Weights of a small mixture-of-experts language model, trained from scratch on English Wikipedia: 9 layers, width 384.
Below are experts of layer 2 (counted from 0) of a mixture-of-experts language model. Rows are named gate (a neuron's input weights, with its number), up (a neuron's input weights, with its number) and show model dimensions 0-127. Each number is 128 + 24 x the weight over its row's rms, rounded and kept within 0 to 255. Numbers have three digits each.
Before each expert's rows: a language model's description of what the expert responds to; "mostly gets" lists some tokens that are sent to it at least half of the time. This comes from a sample of Wikipedia text that the model never trained on.

# expert 19
What it handles: Technical and species text. Words in technical, biology and engineering descriptions, e.g. ft, Spacewatch, running, barred, programming, GenBank, double-armour.
mostly gets: " ft", " п", " Spacewatch", " micro", " Pseud", " Kitt"
gate0:136106140114088104139169123117181094126147136134083126149123136144118158136120136140136142144166142101107147156163127088089147183126088127167127166162158133072115107136149147143168139133107164139133120120088148147146176142110118124154105113106148168106160164128137112138109108173168113123169131117114137151123134098136115144121104131116151162137121156121133124096123127134140143152123
up0:106124163137131097150183135113108130122094115136089094119119129131079177157130146132111151126147157156127147149141156108145135140147112110152152123141123157141141137088169136150134117153128101124150157097116133147122128130112140134100147131125165163140140128117118135122153149097124155163136116131117100135093192115086140144124101091151100125124108124174068146126076142152101167171160
gate1:130131101109183079140111148121158133116195145151119124083105125145126107096114145162179146144130131116195137153160124140111151131103165104150150142107175136160146153147139098101152123139134121103124121143133115119155122126176131134163126141107103166117101140105113165114133127106091060193101134179138133101103120135107119124124137082106160133131080120150148122123109149127094121102102
up1:114117125135133078101106133102152103116143093126153139094146128164114112109093100159135148134140118081141151151122154125147129132107111084153101113079148126165170109135173128095170130166150163101178099159072143125150128082148100183173110093129106135120120098130104150152149127143093103164121121121086129126134103109144139133132119124112138177138131115152155127151111153092064145122120
gate2:116112155127151144107107154139171130122147150110138140162090145084177139135082090170112117115134134163130105108106144102127085168135127105117159137166112153153140163125130142134144086101127148138151132112092158123125138113126133118183142107144105140102174162164134133163136137131110110166143109154130131133170165083109148158151118162133121113117146136150105136119150174123120137204136
up2:150155093109118145137143130106101141157100110148132129104155133149119101116158128089131138138119125104134156133138158136133138112137138121127127130139139130087112149118137108148087192143129103138127111139138096131090120155109142141126142161085149116148109129117131110096124087104162124120110166103095128112106093158155097125106140106109121129074153133125131104154121132110159141067132
gate3:097107132099161153137141122162145120107144164149114159135113111128146118129129139137117126165181139122112123135108147102119116157120168109134120100138151162142138100131143138105124163118136132115123129140141169151149193120124095121128141125102121160108144113099162109115134133180109155155181112138143125168153146140135100120119108120128121093067130170122106165114136135147163175163070
up3:151131151125131133143124110121108125154089138133092097180092139123136124162137148118121114115163188139115129125114146102156157150135096072164130128131105139105115126100140157117128125130112125151175085149105129152137142126105127112116165129149172161115190097114107117142132115112145133140161133116145129123133135099105154119170122109176165128136156114140135143129134140140138150133199
gate4:081105108125120115111100147136140097115134120130087141119120104172151126103107101126135083173112170110116136119129112135060143102114117129132150152127106134103133111160149138088173124127105168123126095133147163143146115162118143087171119097132119115079104156202137138139087138123077129142185114161160125166104131125101161120132127078124160164174116124136172097105128129163147165131092
up4:180087136089109170149131122152172180104124164140125135112103128152100124134188154119127175119115093142085080104088138169133143131123165142141143119100107149117129099088120131178104120102178137129110124162124117150108116138100104117108137149117177129130119119114111148132100122115118135127142161105145144089079122143148111116143094139128106125118128104116168126133146134135172128122138
gate5:109117162125157142105082130138120127162177152167153124139133128121134159169155120120118123126193093131125155119137127144110122142170107103150132182113100125145117105151136116108157152127160127106111075164128128116124168122161131114143147120111109134119089089125089165121167157138160110145087138147161178096095124107119123142153082140125107130103134135149128066097173117104066145164132
up5:092125144117155133127089146119101104147168141165158150138187152130124171143137109155121123117178140138169134126134131145081138156163133112138119154113126144129112142140140088119161102135143115109128115197158133077140138098128160115161138145127096112111078112155115160113131154167142116139075100144164173113097149114091104137127121143116126167092126138123123075095145123126083126122150
gate6:140143140137129115134150140127114130136168123128131084137114127107148136149142124099092146117162114137154145142122117079149133128133118096130117125175144120122147129121114175134111135165115131127145115120142078109119156091146134101109142125115138148103112142150118109131149177095174095136129133136132063090205134112108118132142157142107152103086125159210109102163134119149138094135118
up6:141121129138137167128132126117102152130125122133134137140089082128113084125131129101142113142106164114108128114143133124112073112148167138088107130129110132106115167128104101154149142131138140168153137137134126143136137109097137126142141146094134102116117124130102114100102114134126133110129142136124125126094084128144084157103143162104093136166098075130102095114138132090134135106151
gate7:190100162128132109125148155116104147144103105121113122112090087121115119167156139148156127122127133106084129130098098132134091134130114117100116117132132146160094146084149169112174151151118112097110135160128121145126146125104134090094106115118163125135141118076107174133107140146183129125139140113149135156111095094101093169155115133126106137135091161124107105144165117123165123117097
up7:126153087131116144149142148132110126139139133092178166154096146140100136146121100113106160083167120158142156104155171154162126134103126129121106114128133139100134105163108088168115122130136138161166123140146135162117122146160142144149115110109087127103151126136097100106137118100102146094134115178115110111124123154152152110101127099112123095121126099150114127110091131152140166106143
gate8:111093146118123069127108158134100078137143144133174128116128138116114122096095099112132150121103124095146147159149137093113114110114168129101163103115092116163135136153178122138093146155059149119122138161136162098160140150132113169106134106150133115088089120129123139146154145139109155113127107077156121184143111148121164135161122109094133186136092108126095121119085139112122145128081
up8:158146125136148189110128131164172150133132077136133109129133092211115135075155157162127128128090162154089146106150130143111149127090079139130102151148130146083099113133094103169166121108186104138103083166163084130140100138106105105135157121089123170126119147127128104138123113131187094092144100150123133098091114109132108102072109149156131102149135130111125147107129113122143148085145
gate9:132125159133152131117132129156142121123123144142148132120137098122094146152135128117125108125152159123157145104112142126106121127092131085097132142110137157150134147118140155148129169120115146091149125197169127172103120126122102123134131167132115163145097127111128130136166142126189167142095151127099083164169090135105061114128147144129142136128073145118045139103134128117071150095098
up9:125125184112145099115144141150147142134116153147147158160128098106113122168110165081141115105138131158155117110079142098148145128117144148085083110142122096129103177109137188176120137134114138121114101085152148198104116115140101089118111116164119161165104148128123120106109157139169111151131131148113081134129126107125129072120112148139117137138141130135090155108123109158107165108125
gate10:135114122150177151140161089104127108139129118170127172107162149108107139144083196129144109087098103121109106157142129112128065165091116172134160142125163122105107099123158132122143114110114147112118115179126135097163116120104111166145079136120094156089099118139117096162127098128186126118136137124153085109133113128167160136125140099157117156201130066132177112143132127145112110111099
up10:122120150142143121099176125180148080132106120118147101144150123165186135141135094119117127126112134140154134116118154095148123131124161073111144098113091134190127078149166100148130091096102115104133145098097117145146128137146144153150098156142129090154123076176111134143098132097132164147100114103117152122089110072112125122137126120110173129122112114130107120141093162131127132187087
gate11:048142118166146137128077132146142100132156142161160113125151129153135179109084134089149100120138142129128129127076135097120131130146142158111131151147137161102096111119107148116111176139131114093091152132145124145151118130170159162126103141130121173128114129130125113127157125168109156127126121166148130149091122137112105150091127133086140105092115118146110115106101164105115181146099
up11:085135109131119098122104109161140133153133104139146124154146105132119181107098111096143119080167136138104098131093120134110113166129130133144154155126148124072092085141118115095116104121190141112116115151119150140157139157125104139141098131152125156155117121122152156130100124165142132096154108136155157111123122126134139103126122104127146127162138167146134130106117118142106143140117
gate12:178154110097127130148175127131174148142109122145106077132138132148146097144137147129122132114128092112092082154125143113145147141140111123136129117105134141081103123124153133116125138129123084133100152079134158133127191109126107142096162143132144101100141163144083118119134137142154131151133085127105146104143119076145158105117140120125131114100112133134076133144130135129122122091175
up12:131134124114108139159111134108116134111123128109161135156114138113142121098138127106102152093123164116131154082120143147132148111083140142060113123133112118147119172126117117146131134200114155180157129131138119100105078126121147140123118151127164109178118081131111119127130139085087111121105129136110095150108109176126095155167125151122078102138136118114165112103161104135135106116112
gate13:167107124140083129099163173114114117137111125115110090123110081120130127153180159116147108120154114133141116112141085113102165122098097112116113132135153114163134123072159117119128138110156112101114080103125134150104153142137148113096125136117134123113131159129126137120146140091142116140090150120116122136152118124113139137152161126186101112168097093109101097125135129138154118120097
up13:125108123092156141127116129132164139116126132112170177134113125105139154132120130123120109117159099166125166144151130140119123117138137128121118103126069117129120118123107133157130139117065159157139153178142129129105111149158153118115150138111136113150126157156083086127077114135145097129169156139156166072117147125111096112150116136102163115108112152136113100174121135111136148120145
gate14:143152113140124121140123105142114169119221161124146117137154150149131121142126127106106136101145130153134173119123126121124162103127145128113136139165127142097082126104119130145131126089137130156129137096120091098131091138185136158138167142105143149115142132124127064099156152151169166139121080162124147159119091152148131093122147094139101140113146141120090099149134142090110119123152
up14:114121132148154140129135108144137170128160092149126102127115137126157154158114115150156071112147120153129124096127135136112108146132084112193183131163158122104130093124103124093126114128088153141077128107112122155126120142136124113164133141115150168112130109160145139107125138164147136136149107171147144169142141149166138106101132097152170131147178135146087133110126137127135132135173
gate15:109130109139151120092121119114145116143120104145149115114152123068109165110152130150141132140117123102148080148127130126153093114122115114125097123155176155128121163131138165109148070168137099142152086104136108122170103167123080129108120135139136114153102083091096129116165155128129106109176130116092091161119144114119117140088146144097122120131164168136140136136087133072114125124138
up15:118107099114156110164131124140155121164123138122105123132117094111158109160081130069157145157154140163119106119178109140097170158115101117130138137138128160082105133154141126123095149120108117104109127138103134100140140120170149132088127111142165124076118135139146146120118145128149114120163169106111114128129114174145124151183136142099113132162140121100114142141148129144134120130112
gate16:127123083143143093180131100088143119141106159138134152161157148133075148144118154128126142117124118128137139116148073128131121113147134105109120074159126162111103147103140120112150154154053122120149144137115118144150163160127118121130150126087110122127142155119118136141114086110091095170127161067115159122161175105109049107136144158150119124113125136133078068173129098116137119115110
up16:134114081117083161119099125110097145131091083112088104104161161119134103185136153132132149095118171108105132162136144121118114148128103148136127183128089130122120120087122129162138143098162109138099157122099131121115129098136117144094154174202123140145130121115112157125141120105135082111112146135126150115143142148136139145149128146136120123118098107116102176116134148096125155115137
gate17:094095144119106093101133097148141128154129149154139134129162139137166168135129104148119143177114131121105128137118134173104146134141120096140124126122126122119169124109119139130179138124077133111121112111074134133120120177106133153108122118143133141154182158135155095159136135163166121118160086187106143111145183130199117118113121127129129200126159163165137161111124143124086110139164
up17:159154098141131150079108131129147133126135126164163143154118161132146148106086136157108108136092147082148130120145108186102120124114142164135129121142125081136147150154117111117065095086080185158118139134113151120131075107123125113122148123100122141121110098104158138123116091142107130114120128101101146130126137181125144102108125144145115110126132066097124101138155137171110124094150
gate18:079127094147156192151162126110117135139147149102123088103110101164136164158136145119113136138097093080139132134124126122111071081142079137152138168157126146167117173112128146128118115151125135123157128161150134134120133173135135131156138130098123098143139124156125139192146132088165134143147141157116132113115072163135110159119162155110088119107104162091122110141153139078148134111152
up18:134162147119101130120155111125135116164102130143146118148133166157126127140122112090150115120111155132142084100139119171129120096139161163125098081090166164110119154098143146112091161128143112128085111080148149142083118101113137114118092195143159133125131118093121134103106126127120117128099169112081137136140137148106120071107147137127143166115124127123144102146132142154135112085124
gate19:119141134111141109132133133146101116163141108138157146137088124120129131152137138113108073119140150120185111117137140139142154127110161137144113149109112128152129128109123139132112143115109131134163115185135099102145077163072134122128098152127134123112090077087111080110101134119122134142142154113157115088120175097126120153106130128098130157123130142157148082120144126127121133143140
up19:088119116171155098123131111127155102157130083150127146162150120108110166136070122075131070114130126102134100117155130130121127119124190161153170110121135109107145145134135103110143096109108168140095137131092119151151111136068133119159075137145078152148111097105126074100090132148120124113114150126183119115123128078146154121122094168126142152129143147140137102081089118114150160149104
gate20:101130145123153064122068138109106092154147164145110149125137161086134150130107135139115136147145091081131093180111180078121093160170102134104092125114117100186127149152122166109150106099108096155122135126089147123101101082135154157118099172166108083117115078100141124122164129112115117123168128160128140127130188131162139152143091134146144162123115111194116128142117101112073132161145
up20:113115162136113088125126155141119056147162127134096135124144153124134223149109115095142123142166086104165113175136163082105157114148118150110136131125112105147100104123175139103096148100095144137095124155129102119129105113132122137120104125130091080125162131116144118130141162137167115151103120135129184102154141165134142142145131161126124167093122147151144168171120101131078144130130
gate21:102118160176089115115130121125148103085167095134115136144157108101091119167113094106126153142164131159156117132102121086171090118091145115118137140189112078119111134113128087166140169132114132139119116167143110140114134080152144129128107144116154109148128096079134134114131172127155136137145104111100097142101085110121148133133111173099137100109163123188085120135162140112138132129099
up21:101096097148158138087112091171132135120144099122081160116133145137130119148134080173143153169136141117149103150074125125109107136084136132165170148162124119144133138111112143134159139122097134122104134128120140114120141125130094145159138167141132126134150071088165135146141127158115127153100119127147126131124114123118149130101097125152130121153169128144103149133156139145115159137149
gate22:140093103112158089108092102141090111139129143109137095109125089095136183102110158123118080097136087078104133121083123184135145136160116095128117132154131144127141107136132119108127108120115122130125103114091105170144162127145110160126150122117097163122089122120163126146037135160150115129124112097126116104183142106133131136163145128121162139111131154123139142104143097158122157138109
up22:130090141124143147169111116144114140107133129152124136124124147162167171152145121126139160106110068098163156112124135141130113182117175112131122122124143138111152112139101131104066128143115088153131104138158110146119129100143098137143135122111137113092081112111138163146082087101137135103100153081113135069124099117108103117140173173127147142111137127150171136139161131156127137116122
gate23:111136128139111132142120124147159106113097108122101160139109106115125136159102134145132122098157096130168142169130114116132122146097165099099127138133121090165137145115139117058122084115130087125128071100091132175150100086125136114139073073152052130146067132097119118132149147110100143140151132116112147102150173117130124120169113125124132125108151095097132136145127136172094153125149
up23:136139168106083123109156159139118156158130142157102157131122132157132074086162139131133163086144129106100152115141108120134153090131144169168096097111126121119125101145150114126115191133113121083114148157177154134098101163164139122108127140094150139114146167116129156142184130141123096107108108118109107119108105143147103116090132141154110145102080169160163144155135123108117129136086
gate24:125112082124155093134116133137126117125158146152156145142149154121088134136133124143118100127114102121171148108153121119113095097111162082109136101117108108090147136114143104101127135129127154100126100176183138157135141168135095165173123151128126177120153115091129087117115150128120149188152095128135116133144119125124121136132128070115135154151136143128149113140126122140147131118081
up24:134123072122146051142117138114122126139139145104138177138138135131088145153152134130130160138133148126146154153134132115124124059127153068108103136125109151111129113131150117122107140121175155108168098161125150144172113129146153158155158116110149128130115127127116088107124135094136132178137101138086157102138163129131126077113126119111091138112154141135141110148119126152147093104131